config.yaml
num_hidden_layers: 17
hidden_size: 256
n_experts: 48
experts_per_token: 2
d_expert: 112
d_shared_expert: 0
hidden_act: "swiglu"
moe_layers: [0, 2, 4, 6, 8, 10, 12, 14, 16]
router_score: "softmax"
normalize_top_k: true
routed_scale: 1.41
balance_loss: 0.000342
balance_bias: true
router_z_loss: 0.0001
init_std_router: 0.0156
lr_router: 0.0016
vocab_size: 14682
norm: "rmsnorm"
norm_eps: 1e-06
tie_word_embeddings: false
optimizer: "adamw"
learning_rate: 0.00147
beta1: 0.9
beta2: 0.98
max_grad_norm: 0.5
batch_tokens: 65536
max_seq_len: 1024
train_tokens: 512500000
max_steps: 7821
dataset: "wikipedia_en"
Below are experts of layer 14 (counted from 0) of a mixture-of-experts language model. Rows are named router (the router's row for the expert), gate (a neuron's input weights, with its number), up (a neuron's input weights, with its number), down (a neuron's output weights, with its number) and show model dimensions 32-63. Each number is 128 + 32 x the weight over its row's rms, rounded and kept within 0 to 255.
Before each expert's rows: a language model's description of what the expert responds to; "comes before" lists some tokens at least twice as common just after its tokens as in all text. This comes from a sample of Wikipedia text that the model never trained on. Tokens count by the router's weight.

# expert 19
What it handles: Common nouns ending a noun phrase, often plurals or -ation/-ity forms, such as areas, programs, man, items, information.
comes before: " of", ",", ".", " and", " in", ".\n\n"
router [155  89 126 164 135  93 172 120 107 120 144  63 113 174 111 118  72 163 106 170  76 164  78  96 101 130 107 154  93 114 114 119]
gate0 [147  94  92  70 101 129  72 114 139 240 138 141 119  80  82 155 146  85  83 190 143 143 117 144  62 130 124 164 170  90 154 163]
up0 [174  96  95  78 124 156 118 141 102 143 116  88  95  97  47 157 189 161  83 168  72 110  88 150 129 145 126 125 193 121 147 123]
down0 [135 118 151  79 115 152 143 198  59 124 143 125  88 122 128 124 162 111  84 141 140 123 104  64 126 113 163 104  45 155 153 108]
gate1 [135 105 178 164 100 126  69  95 176 113 119 162 132  92 200  59 143 196 124 123 175 194 207 144 142 167 133 152 112 156  73 200]
up1 [122  97 106 114 160 130 154 152 152 191  91 118 141  88 168 155 137 103 165 109 163  81 158  89 131 129 175 154 144 111 113 131]
down1 [142 178 170 171 104 200  87 213  87 135 136 137 126 108 127 110 122 120 156 126 154 154 154 116 132 101  88  74  96 192 175  96]
gate2 [100 131 134 114 140 179  87 110  74 102 103  81 145 170 150 130  96 103 128 166 107  99 106 108 168  91 175 124  91  49  63  45]
up2 [102 192 130 162 135  90 149 149 106 127 157 195 142 104  76 144 164 131  87  80 156 117 141 155 107 178  90 124 168 185 194 159]
down2 [127 135 105  96  52 168 126 153 111  98 114 100 170 186 150  94 125 134 188 137 133 119 150 172 158 112 113 166 177  69  91 110]
gate3 [129 116 111 183  60 128 141 124  85 125 150 107 224 106 168  97 142 119  99 121 110 189 117  72  72 153 143 213 163 146 130 125]
up3 [143 101 120 142 116 117 182 131 161 189 138 104 122 108 167 134 111 154 140 131 147 112 139 132 163  99 109 150 155 139 136 181]
down3 [177 103 141  81 114 113 108  93 174 163 110  93 128 179 156 105 174 142 116 128 157 151 164 135 138 129 114  68 104  83 137 175]
gate4 [121  39 164 108 181 180 185 106 154 130 105 143 126 105 181 120  76 131 199 122 153  92 126 115  59 122 127  89 160 112 136 138]
up4 [101 143 143 129  86 120 109 118 206 224  45 155 173  96 123 148 163 123  67  94 187 128 106 115 158 196  94 155 116 162 163  79]
down4 [172 184  93 142  66 121  69 165 110 125 150 134 127 196  75 160 121 131  56  82 121 149  86 172 139  84 120 150 136 155 194 127]
gate5 [103 157 150 159 109 105 104  92 139  99 145  88 135 143  50 167 138  89 185  98  98 104 147 112  55 100  87 155 123  88 186 158]
up5 [112 109 162  86 134  81 106 110 158 117 142 142 126  77 160 184 147 162 131 150 119  66 162 118  94 113  88 140 132  90 157 163]
down5 [ 82 102  92 100 187 155 129  97 156 138 100  73 140 126  81 197 104 171 167 133 156 107  96 109 163 177 158 143 204 121 147 104]
gate6 [158 100 125 134 108 164 163 149  96 117 101  90 113 154 136 131  78 145 148 108 126  91 123 162  93 144 155 181 147  63  95 157]
up6 [105 150 107 148 134 163 110 106  96 115 131 170 132  85  97 173 112  69 104 139 182  95 149  88 185 128 163 110  50 112 144 133]
down6 [ 98  91 117 100 171  54 168  85  55 137 176 145 169  95 151 147 177  82 119 164 183 122 188  80 133 155 150 102 100 114  78 127]
gate7 [ 98 130 107 115 151 153 112  94  90 110  86 111 144 149 144 148 123 192 115 169 115 134 103 148  97 136 108 130  82 135  89 104]
up7 [120 108  98 122 159 141 145 124  44 139 157 179 119 123 113 130 141 187 134 148 100 126  90 155 185 145 137 134 157 102 141 134]
down7 [105 140 187 102 148 132 113 147  69 132 137 175 110 120  81 103 114 125 138  89 123  96  79 103 171  93 123 170 157 116 144 130]
gate8 [122 139 183 183 143  46 103 159 130 112 143 119 168 176  94  99 187 127 142 115  99 125 160 172 106 106 126 137 121  74 179 161]
up8 [100 173  74 191 113 129 176 148 106 163  76 108 156  67 182 118 132 101  91  98 194  84 218  78 132 159 132 120 116 101  91 111]
down8 [135 115 192 136  84 106 102 162 109 121 129 182 120 138 186 144 164 130 136 146 133  75 112  92  74 131 147  97  70 175 193 102]
gate9 [ 61  96 145 119 163  70 152 125 127 138 133  97 104 154 167  94  96 120 142 118 120 116  94 138  97 124 143 150 148 136 133 119]
up9 [154 173 129 125  66 120 146 121 145 216 136 131 200 115 141 122 102 133 109 128 154 116 109 109 150  44  66  93 125 152 135 102]
down9 [155 151 163 144 105 187 172 139 169  96 105 168 140  84 149 112 137 109 113 137 108 196 119  88 118 129 137 116 131 118 166 111]
gate10 [117 102 111 180 188  97 129 139 120 111 132 120 126 131 119 189 116 183  88 152 165 142 139 117 140 173 135  81 103 118 141  92]
up10 [104 128 122 136 145 172 108 163 119 157 181 172 154 135 148  83 134 160 111 169 139  79 131 166 172 102  99 138 113 157  88 175]
down10 [129 147  91  91 178  48 131 127 148 113 110 109  72 132 153 138  96 123 171  81 124 124 188 100 153 139 103 123  99 162 131 146]
gate11 [139 104 137 145 102 165 201 117 101  38 138 170 126 152 129 102 130 112 147 111 168 104 137 111 151 123 117  96  89 132  83 151]
up11 [109  39  96 101 136 123 190 119 106 129 136 147 130 136  75  96 145 157 138 147 141  53 100 142  98  85 102 166 105 145  80 114]
down11 [170 167 104 107 110 112 105 157 125 133 157 197  97 122 137 115 104 110 207  58 213 102 142  50 136 130 116  79 131 163  76 141]
gate12 [183  78 158 201  82 166 188 179 134 155  89 171 106 107 130 124 123  95 177 151 122 114  67 140 139 152 100 146 105 149 139 141]
up12 [134 119 124 125 115 107 138 133 121 115 112 128  56  88  95 172 139 128 159 167 114  45 115 136 180  93 169 126 175 113 117 132]
down12 [153 161  55 157 130 123 104 171 162 133  85 118 110 150 178  93  89 108 109  79 149  92 114 122 105 126 135 112 122 166 131  95]
gate13 [117 112 148  86 133 160 126 164 144 140 126 130 118 169 139 109 107 167 127 165 112 120 110 111 174  69 124 103  75 152  80  98]
up13 [118  94 115 100 156 149  85 140 116 138 151 185  90 140 151 160 169 129 212 158  81 154 121 169 142  74 126 118 112 195 135 134]
down13 [193 148 132 135 134 103 171 137 186 150 145 204 142 143 116 126  70 102 135 145 126 104 161 115 170 129 159  72 163 124 109 139]
gate14 [105 131 149  98 107 123 110 156 200 107 161 171 109 119  94 116  60 138 144 144 140 131 101  87 128  91 152 171 146 132 129  93]
up14 [244 117 145 144 101  82 158 121 120 177 117 167 133  99 120 129 162 144 158 114  82 133 112 155 119 171 179  77 146 138 143 134]
down14 [136 113 122 101 115 163 136  94 143  90 144 210 180 103 119  97 180 144 115 131 152 117  86 135 130 168  85 151 104  87 127 168]
gate15 [100 137  99 178  67 112 179 160 185 159 112  92  88  60  73 126  93 125 119  95 115 121  79  79 108  75 119 117 136 131  96 172]
up15 [105  85 103  92 120 156  77  79  98 140  90 145 160 142 163 124 163 133 144 106 105 200 124  95 171 172 139 143 123 143 102  74]
down15 [117 146 193 136 120 167 113 132 154 128  71 163 118 140 165 184 162 185 142 142 121 105 151 129  98 151 110 133 165 140 183 134]
gate16 [ 74 178 117 107  79 161 102 118 122 124  63  60 106 152 145 181 166 146  82 107 117 121 148 176 113 157 157  75 121 183 178  75]
up16 [ 61  94 121 128 159  64 109 135 114 182 166 120 121 151 133 117 119 148 123 169 130 195 170 168 134 101 129 142  99 147 131 169]
down16 [137  99  88  92 157 192 168 122 169 185  83 126 140 128 126 164 167 130 159  98  91  78 159 111 155 163 196  75 106 127 145 148]
gate17 [134 158 165 165 118 168 143 181 101 131  86 108 101 101 115  81 134 149 195 158 227  47 149 134 140 108  74 154 137 137 115 112]
up17 [109 150 144 119 118  66 117 147 161 170 110  77 112  85  75 110 161 156 177  59 149 129 152 108  77 137  77 146 167 130 138  75]
down17 [184 120 156 194 121 135 123 137 160 108 159  68 108 134 118  62 169 116 150 111 111 128 150 127  95 147  77 115 125 124 156 152]
gate18 [138  36 202 112  73  87 186 129 161 138  84 147 122 105 175 127 126 132  92 135 112 156 131 126 170 167 145 114  99 154 129 110]
up18 [108 104  50 125  78 111 105 116 124 151 157 173 108 132 111  98  99 100  96 106  98 124 153 156 172 152 139 180  67 157 169 135]
down18 [ 75  97  63 140 100  47 113  72 153  81  92 117 137 157 121  87 130 126  77 121  93  98 126 132 121 164 135 146 111 129 139 207]
gate19 [141 102 123 138 116  99 144 158 134 141  78 145 131 112 172 125  98 129  84 167 100 163  96 155  93 135 145 170 170 129  85 171]
up19 [121  92 172 159 115 134 143 124 133 176 137 127 162 149 172 120 114 126 113 203 100  90 142 116  61 192 128 146 143  57  86 133]
down19 [163 114 130 196  80  83 125 138 152 123 123 131 156 155 202  45 113 101  67 184  77 192 136 194 147 164  53  85 126 143  74 136]
gate20 [126 110 156 102 175 165 166  87  96 159 166 138 147 120  89 189 101 132 158 157  86 116  61 145 168 120 149 104 100 111 102 125]
up20 [163 118 166 133 119 173 141 114 147 109 118  89  91 135 145 129 124 202 111 138  71 159 102 177 168  94  95 123 107 146 123 117]
down20 [151 158 104 123 145 153 137  51 137 107 117 166 181 130 149 152 121 154  97 135 123 216 127 125 167 145 125 136 167 145  82 109]

# expert 40
What it handles: Field names and dashes starting infobox or list lines, such as Country, Born, Kingdom, Genus, Website, Coordinates, before a colon.
comes before: ":", ".", "-", " of", "°", "\n"
router [106 137 143 210  63  92 190 121 120 147 121  36  84 189 135  75  90 112 138 143  86 122 144  51  92 117 141 157 142 168 107 113]
gate0 [151 179 111  79 114  73  81  97 129 182 119  99 176 190 158 174 133 106 107 124 107 103 108 174 134 128 113 144 148 126 177 120]
up0 [ 97  82 106 118 163 156 107  61 161  87 131 156 146  47 128  91 115 135 108 146 119 139 129 188 162 188 146  94  99 146  92 168]
down0 [ 94 130 136  64  71 123 131 104 128  79 154 148 101 103  99 189  48 152 108 164 137  99  69 130  97 106  58 150 129 116 117 111]
gate1 [177 128 157 162 132 117 132 125 145  69 155 159 132 118 166 143 151 132 143 118 124 125 138 126 162 157 172 205 169 123 158 201]
up1 [125 107 132 139 160 198 103 196 142 116 107 165 106  72  81 134 138  91 145 136 152 120 114 118 137 154 108 121 101 134  89 114]
down1 [156 149 149 127 120 186 141 114 196 106 141 160 152 132  68 134 104 105 118 121 126  72 129 131  66 143  76 141 117 112  85 125]
gate2 [162 149  98 200  95 166 181 107  90 130 128 185 177 129 115 183 102 154 181 122 134 182 155 186 134 149 127 127 115 114 191 111]
up2 [124 139  57  71 129 112  59 103 135 145 140 123 132 144 108  71 126  95  94  93 137 157 173 149  89  60 155 126 178 126  63 166]
down2 [106 111 138 157  85 186 153 209 145 162 123 127  99 113 128 106 124 117 142 131  42 108 128 113 119 128 179 138 110 148 157 131]
gate3 [144 102 145 133 144 115  86 119  99 116 113 182  81  98 143 101 111 151 110 124  25 190 138 126 106 102 108 118 146 127 132 145]
up3 [117 102  57 125 122 139 122 116 129 100  82 120 135  79 140 157 139 107 103 151 146 152  67 150 204 108  48 120  63 139 156 114]
down3 [ 91 105  93 107  98 149 106  76 137 127 113 151 115 135 154 124 134 175  95 107 108 144  88 187 143 105  70  83 150  49 173 121]
gate4 [175 115 103 155 109  95  52  83 137 117 125 106  56 122  99 153 120 133 204 123  83  76 140 106  92 202 158 141 147 126 160  81]
up4 [113 124 112 143 139 145 117 115 108 112 130 124 103 130  99 143 150 108 188 116 125 130 185  99  72 145 137 140 110 133 172 128]
down4 [180 127 104 185 112 126 117  69 159  63 158 139 138 117 114  92 121  97 132 207  72  70  76 148 113 163 170 117 149  93 123 159]
gate5 [119  94  91 156 179  81 145 143 135 168 115 158  94 168 133 127 149 104 135 140 141 116 125 122 127 155 145 127 160 111 186  95]
up5 [ 55 111  89 121 122 122 104 133 144 177 100 132  94 164 121 119 124  79 111 201 160 149  97 151 121 193  83 139 152 170 180 108]
down5 [112  92 127 103  63 131 163 202  88 201 155 127 139  92 150 138  90 128 139  83 105 209  91  96 160 136 106 165 112 130  85 100]
gate6 [ 93 124 128 114 121 117 158 170 161 117 115 131 139 147 128  90 133 122 108  93  88 150 144 103 176  94  86 124 144 124 143 106]
up6 [140 230 116 131 131  98 154  75 116 143 144 139  92 102 154 160  85 148 169 166 147 165 139 154  63 165  95 140 131 133  92 104]
down6 [167 136  96  62 152 134 195 165 104 101 164 183 117 106  98 180  93 142  89 103 148 148 109 124 145 118 110 107 101 110 128 120]
gate7 [159 113 120 158 105 126  78  88 102 181 117 124 143 161 110  66 138 119 103 172 120 125 118 147 111 170 185 105 109 120 167  77]
up7 [146 122 141 151 129 129 166 162 130  80 130  89 116 117  78 147 108  92  90 168 112 124 143 139 212  98 147 126 119 112 136 144]
down7 [147 107 104 155  77 113 193 144  92  81 120 153 137 117 140 115 112  80 100 170 141 110 102  62  88 169 129  39 114 154 140 110]
gate8 [136 139 101 157 125  64 160  99 102 119 181 102 119 192 141  91 127 120 155  64 130  94 134  89 137 108 139 122 148 152 103  75]
up8 [124 147 157 147 172 101 211 108 186  94 152 102 117 130 156  94 113 120  98 106 154 109  94 128 180 101 155  91 129 150 154 131]
down8 [145 148 189  79 175  85 169  80 104  99 126 119  78 124 118 152 145 122 146 137 142 149 105 133 104 136  97 191 107 113 129  97]
gate9 [137  80 140 106  79 129 120 114 174 129 121  43 170 156 122 149 166 151 127 167 134 110 192 135  82 155 163 142 163 164 156 145]
up9 [136 147 158 161  82 127  84 197 110 159 133  99 117 156  99 108 156 104 113 123 115 118 150 155 143 108 161 116 196 165 117 170]
down9 [119 165 126  86 119 162 142 123 124 106 113 131 156 125 152  90 107 125 155 106 136 116 148 144 152 148 185 115 118 222  97 148]
gate10 [ 73 155 103 198 117 105 128 134 105 146 139 105 119 169 190  70 108 114 142 115  94  95 105 153  72 161 181 151  95 117 142 161]
up10 [108 115 104 121 151 149 160 132  78 144  59 118 100 137 124 200  97 110 113  99 149  82 102 125 181 119 128 111 151 158 132 127]
down10 [140  91 109 179 119 159 155 122 133 170 186 158 149 112 120 166 123  84  84 154 110  99 142 126  95 156 168  86 139 109 179 126]
gate11 [118 116 120 167 149  92 139 145 172  96 145  77 111 119 187 163 152  94 125  64  85 134 141 103  76 154 171  85 150 168 111 119]
up11 [109 112 163  88 158  78 133 137 130  80 103 173  97 138 109 124 103 155 167 158 162 107 143 106 121 164  96 153 143 146 177 161]
down11 [108 165 122 164 113 122 144 144  83 135 169 122  96 123 122 123 108  94  92 169  69 107  61  87 111 117 163 102 124  80 148 104]
gate12 [122 115 116  82  96 115 151 103 149 156 133 110 158 147  96 122 107 124 140 151 162 133 142 132 109 128 211  72 130 171  90 119]
up12 [126 123 119 171 145 102 124 119  88 136 148 134  62 147 140  66 135  97 125 130 158 163 124 131 160 127 125 130  85 147 135 129]
down12 [136 136  78 103 113 178 127 159 125 148 130 139 143 102 147 158 146 122 107 105 159 172 122 163 172 155 129 141 147  82 141 127]
gate13 [118  88  97 118 109  73 142 131 153 119 224 102 117 173  96 139 158 174  95 127 126 191 168  96  62 153 150  96 125 110 118 124]
up13 [144 142 156 146 147 179 114 122 104 125 159 148 116 126 128 106 147 185 119 161 103  96  99 152  97  68 114 127 103 105 156 191]
down13 [ 46 152 130 167 141  91 113 143 163 147  95 100 118 127  96 125 116 101 112 119 151 109  57 136 147 135 130 168 162  92 211 161]
gate14 [ 87  85 159 179 123 127  69 105  85 166 121 120 133 120 179 112  90 121  97 176 131 138 115  69 130 141 173 143 166 143 203 166]
up14 [100 131 135 157  78 137 110  77 101 140  76 140 116 179 134 157 119 127 103 154 124 116  84 112  83  76 153 186 150 153 158 103]
down14 [117 135 123 106 177 145 146 135 164 148 120 137 144 171  79 143  77 139 136 137 138 163 128 148  98 113 122 127 144 101 132 117]
gate15 [110 134 117 174 125  45  90  85 116 156 147 136 128 185 114 125 152 114 165 130  92 148 173 168 187 123  69 127  43 126 128 132]
up15 [138 154 148 149 141 148 122 145 152 128 109 155 134  89 101  84 126 117  95 135 102  94 124 130 125 104 137 162 141  96  87 158]
down15 [134 135  45 116 178 137 111 155 102 131 140 153 158 125  48 197 120 162 130 113  97 119 106 151 111  68  53 151 174  70 154 107]
gate16 [137 151 139 165 152 106  87 133 116 148 117 140 141 184 123 113 103  83 112 142 125  98  69 125 154 127 129 138  73 187 143  99]
up16 [139 174  94 134 126 104 160 125 125 122  68 110 151 106  90 170 140 168 124  84 102 100 100  78 119  78 146 135 127  96 147 103]
down16 [116  74 105 127 116 145 151  63  76  51  35 141 120 150  75 111  94 123 100 127 137 154 102 149 109  61  99 140 125 109 127 167]
gate17 [190 105 130 136 116  80 156  82 102 124 102  68  67 157  98 139 111  78 110 143 166 165 123 181 134 154 142 115 103 153 127 141]
up17 [135 114  80  94 126 187 141 120  58 143  87 200 153 104 188 125 121 101  90 135 101 112  90 103 145 156 117 148  99  74 122 150]
down17 [122 114 130 125 108  85 133  51 124  81 121 111 156 138 101 107 166 127 148 142 137 105  79  95  72  88 119 125 147  81  55 159]
gate18 [102 131 147 155 203  44  82 113 103 125 103 125 123 135 110  99 158 145 150  41 140 185 137 137 127 177 139 102 100 118  47 141]
up18 [145 159 146 113 120 125  85 151 134 195 136 134 136  55 133 116 138  83 159 177 127  33 124 111 124 165 119 104 100 191 186 188]
down18 [145 105 154  70 135 145 144 155  87 127 102  72 141 117 137 116 137 158 123 140  81 155 182 132 135 147 138 114 112 160 149 140]
gate19 [149  98  97 182 147  84 164 159 160 111  95 134 131 168 120  87 130 150 138  92 156 167 129 182  77 129 143 150 167 132 128  85]
up19 [112 115 130  67 113 202 118 101  82 139 164 178 160  64 127 166  94 102 121 198 138 111 112 102 190 154 108 147  62  47 187 171]
down19 [138 113 168  89  91 157  74 147  81 146  94 121 115  90 129 111 137 149 115 148 100 210 122 126 151 134 149 146 112 110 104 102]
gate20 [105 131 141 150  97  82 175 121 110 171 128  73 160 125  93 111  73  99 150 211 111 166 100 166  58 131 143 155 103 146  83  70]
up20 [166 146  88  88 135 135 121  97 116 137 124 149 128 112 113 148 103 153 125  97  71 148 161  88 137  28 114 127 137  70 172 178]
down20 [ 91 140  85  79 122 154 132  81  91 161  97 169  82 156 102  96  67 141 116 113 100 158  62 139 146 104 122  95 132  92 105  86]

# expert 29
What it handles: Abstract nouns and evaluative adjectives after articles or possessives, usually before to or of, such as right, due, reason, similar, important.
comes before: " to", " of", "ly", "ing", " for", "ent"
router [136 105 136 141  70 112 158  84  90 119 123 147  98 151 128 113 111 145 133 154  93 148 111  80 120 134 131 139 107 122 106 139]
gate0 [130 107 138 103 137 111 124 135 162 120 121 127 165 175 142 115 121  87  92  84  85 100 101 155 158 129 118  98 146 109 194 134]
up0 [108  73 125  65 107 176 181 125 121 132  93 110 107  56 113 142 143 175 162 156 133 161 160 143 123 123 106 158  91 141 149 168]
down0 [103 109 110 130 143 152  96  95 176 111 153 167  86 150 102  61 148 136  86 161 141 119  90 150 138  85  90 116 183 161 121 129]
gate1 [107 143 137 206  92 119 112 126  87 100 125  86 111 103  64 189 107  30 151 139 196 132 109 126 165 114 111 121 127 130  89 166]
up1 [142 144 146 124 110 141 180 181  77  97 153 131 145  96 129 148 113 156 146 150 109 151  68 136 155 175 103 180 118 122  83 135]
down1 [ 85 120  83 164 157 148 123 188 118 169 150 112 121 101  58  89  76 129 152  90 118  69 132 113 130 108 104 159 101 158  84 118]
gate2 [152 112 101 170 132 135 142 116 126  80 124 140  88  93  93  88 134 157  64 163  77 122  76 158 171 159 119 194 104 134 134  90]
up2 [103 120 128 138 101  95 170 132 163  67  71 109 143 118 170 101 125  84 168 160 161 153 130  71 130 128 207  89  94 113 163 164]
down2 [103  87 117 152 132 135 150 133  91  99 103 158 124 165 112 156 145 145 158 157 164 149 148 138 100 140 107 146  87  83 147 102]
gate3 [ 91 140 138 155 115 131 107 118 153 124 128 122 135  95 129 157  74 152  88  99  94 154 181 167 120 132 112 103 139  67 116 137]
up3 [174  99 126 102 118 147 117 156 167 117 125  97 113 154 106 133 150  80  84 130 156  99  83 131 145 109  99 155 160 162 149 129]
down3 [120 139 144 137  96  80 132 125 149 116  36 162 159 110 115 130 112 141 107 148 141 170  74  91  73 152 105 144 121 103 195 113]
gate4 [140 110 132 236 102 123 176  92 142 161 133 142 130 120 100 181 173 103 168 165 105 152 149  74 114 128 109 107  99  99 135 143]
up4 [123 152 143 130 119 159 135 173 107 114 119 111  81 132 133 187 105 110  80  77 108 153  77 146 150 153 111 124 105 167 127  97]
down4 [163  73 144 170  77 140 164 131 116 108 130 172  95 117 131 133 182 111 221 194 136 108 156  95 115 139 170 136  83  53 149 170]
gate5 [134  85 118 154 182 168 114 117  81 112  92 160  93 122 158 134 146 126 138 157 203 143 171 124 125 131 122 152  87 106 198  94]
up5 [ 76 171 132 123 119 121 113  91 128 130 136  99 163 161 128 150  94 143  95  99 119 133 182 162 178 144  92 132 127 135 211 128]
down5 [160 147 121 131  89  91 148 160  79 168 100  59 160 131 128 151 138  79 168 141 150  74 131 137 153 184 118 113 146 123 103 172]
gate6 [115 114 156 137 142  58 124 147  89 113 107 108  87 155 160  96 160 141 104 201 100 133 155 153 103 143 168 144  80  74  90 150]
up6 [142  99 136 157  83 145 104 115 123 119 119 109 123 163  54 173 159 140 129 140 101 115 122 102 159 105 114 125 160 184 111  98]
down6 [135  84  70 160 150 124 135  83  88 162 171 140 121  93  83 146 165 109  85 156 110 124  93 102 142  82 172 125 199 115  96 159]
gate7 [106 120 170 109 151 125 114 105 109 147 125 132 115  93  41 144 113 158 156  84 128 117 135 128 116 131 125 181  96 116  80 144]
up7 [125  27 151 137 199 125 136 124 159  96 185 147 149 145 122 103 100 114 199 113 115 141 149 119 134 174 102 127  83  80  97 170]
down7 [130  59 154 128 144 147 169 147 161 132  88 172 139 112  97  68  89  62 186 189 144  71  40  77 168 122 139 196 126 123 101 164]
gate8 [147  95 113 182 182 116 179 149 120 162 106  86  99  96  61 162 107  82 148  80 125 104 163  83 121 131 114 110 125 148 131 118]
up8 [147  92 117 164 185 101 109 120 153 124 163 183 120 142 133 154 116 136 139  82 145  99 151  68 138 117 103 131 100 116 168 143]
down8 [ 94 120 132 136 157 146 137 115 123 138 132 117  84  99 148  88  88 122 140  96 133 146  92 104 124  98 129 129 147 130 203 121]
gate9 [140 126 117 112  99 129 202 119 120  93  94  80 105 107 181 102  89 135 111 115 156 161 140 122 125 146 131 145 166  50 104 152]
up9 [139 105 164 107 211 109 138 157  77 138  72 148 153 130 122 132 139 153  69 131 130  64  53 132 115 141 165 102 151 135 122 125]
down9 [131 141 109  84 131 107 119 156  83 107 166 173  90 111 118 117 117 168 125 133 157 118 114 109  67 134  81 136 109 139 140  91]
gate10 [183 174 123 165  60 117 134 108 122  96 201 164 173 114 200 111 170 168 139 140 139  84 164 143  84 131 132 116 130 145 108  78]
up10 [100 106 114 113 131 125  35 117 131 148  70  84 101 143 115 175 114 112  84 166 167 167 107  70 167 178 152 185 113 151 137 124]
down10 [104 139 174 152 147 116 152  80 169 145 137  65 173 106 114 141  93 105 115  94 134 144 105 149 185 151 134 119  55  92 156 127]
gate11 [202 108  43 103 142 160 128  54 156 187 111 153 117 149 171 131 125 153 166 131 140 187 174 194 132 124 187 160 125 104 163 155]
up11 [141 134  92 120  99 191  88  87  29 150 161 148 137 112 147 153 146 169 148 132  89 107 181 121 136  95 101 183 156 108 102 114]
down11 [148 128 110 136 165 167 126 145 100 129 143 137 129  84 139 141 127 123 110 174 145 192 141 140 156  76 152  82 131  83 105 160]
gate12 [124 186 104 115 174 116 187 117 151 172 124 162 148 154 120 189 131 112 166 144 152 143 170 110  95 140 117 153  76 118 110 105]
up12 [130 100 100 123 150 129 131 148 162 112 150 107  81  74  62 136  90 109 131 117  72 132 123  78 147  85 150 120 176  82 133 109]
down12 [126 104 112  92 140 142 156  82 113 123 145 186 134 169 135 110 164 142  97 149 168 118 138 139  98 143 211 120 124 139 124 158]
gate13 [134  83  99 118 163 175  91 121 147 131 117 112 147 133 171  91 116 121 123 142 138 133 112 131 163  84 109 153 153 111 120 123]
up13 [111 100 151 149 151 123 157 114 191 119  71  91 132 159 212 163  88 135 147 132 146 155  88 133 144 155  94 176 150 131 161 113]
down13 [154 100 150  86 205 136 152 183 188 135 157  86  99 113 128 177 124 136 142 109 157 149 138  90 148 155  92 162 118  70 156 163]
gate14 [118  89 172 128 135 118 124 143 206  86 160 167 142 122 140 142 116 165 173  98 134 126 111  88 170 126  79 125 144 149 144 143]
up14 [118 146 154  92 112 154 135 116  94 155 166 143  75 121 113 130 134 156 119 118 165  98 115 125  73 146 105  91 152  67 147 172]
down14 [176  98 117  99 145 156 126 155  77 195  86 119  98 169 122  61 122 164 128 171 116 132 152 136 132 126 145 175 128  79  81 130]
gate15 [177  81 138 124 110 139 170  77  74 205  41 127 174 151 131 103  85 102 174 160  97 158  99 194 132 152 151 149 127 143  67 106]
up15 [225  77 110 144 123 155 153  78 194 116 112 139  82 123 166  78  94  92 181 139  96 152  83 147 117 129 137 110 153  71 119 156]
down15 [124 145 139 180 149 108 138 115  98 122 137 166 114 127 156 136 128  90 181 114 148 118 134 148 164 130 141 143 111 126 156 189]
gate16 [130  62 132 152 155  58 194  93 135 136 141 146 133 171 198 116 171 121 171 143 102 137  84  88 114  84 140 110 180  98 192 104]
up16 [181 161 107 149 102 125 138 178  74 120 115  93 139 115 111 118 142 108  57 107 119 127 159 157 170 144 116 124  93  99 102 148]
down16 [162 136 122  85 131 187 141  90  99 169 108 147 149 166  94  80  77 130 124 137 125  89 164 135 186 151 180  96 143  93  96 121]
gate17 [104 175 101 115 178  95 125 144 136 147 103 150 115 156 101 111 136 143  48 120 128 137 123 148  90 117 137 139  81 203 137 114]
up17 [126 116 121  46 148 109 109 146 127 129 122 138 151 123 139 158 154 123 139 109 184  74 147 166 149 100 112 154 123  92  90 167]
down17 [155  82 162  99 150 156 163 119  94 131  84 137 125 107 120 102  98  88 164 119 141 149  97 101 205 141 200  94 156 130 131 147]
gate18 [ 77 209 177 143 149 139 172 120 111 130  73 100 135  85  99 129 109 129 151 120 168 108 100 162 122 157 181 117  98 151 128  50]
up18 [117 127  97 155  91 146 137 138 122 131 130 158 119  93 143 119 130 162 133 136 117  74 124  90 108 130 121 113  83  69 122  87]
down18 [122 151 135 126  83 126 124 115 132  86 140 174 149  88 127 128 133 131 160 221 122 105 137  88 125 181 205 132   0 101  80 126]
gate19 [146 108 150 149 112 126 111 137  87 184 151 130 143  87 191  72 152 159 159 140 125 148 119  92 151 142 151 142 152 126  65 156]
up19 [127  80 127 104  84 116 127  88  76 160 112 193 112 151 146 114 170 122 167 135  98  72 124  71 148  99 147 184 181 180  79 126]
down19 [ 41 126 158  70 173 143 167 115 132 103 120 136 146 116 173 131 157 124 122 114 143 174 106  61 137 134  97 150 138 128 155 146]
gate20 [154 103 137 123 160 155 144  95 193 138 192 179 122 133 113 101 153 158 124 142 109 185  95 110  77  73 178  79 152 101 136 106]
up20 [ 95 120  88 131 145 145 168 171 138 143  54 110 164 181 147 183 120 130 202 128 157 104  63  81 124 132  95 113 130 114 138 102]
down20 [125  84 141 121  85 118 129 127 129 155 101 143 133 142 150 155 103 110 157 110 148  88 153  98 119  98  78 129 172 135 152 145]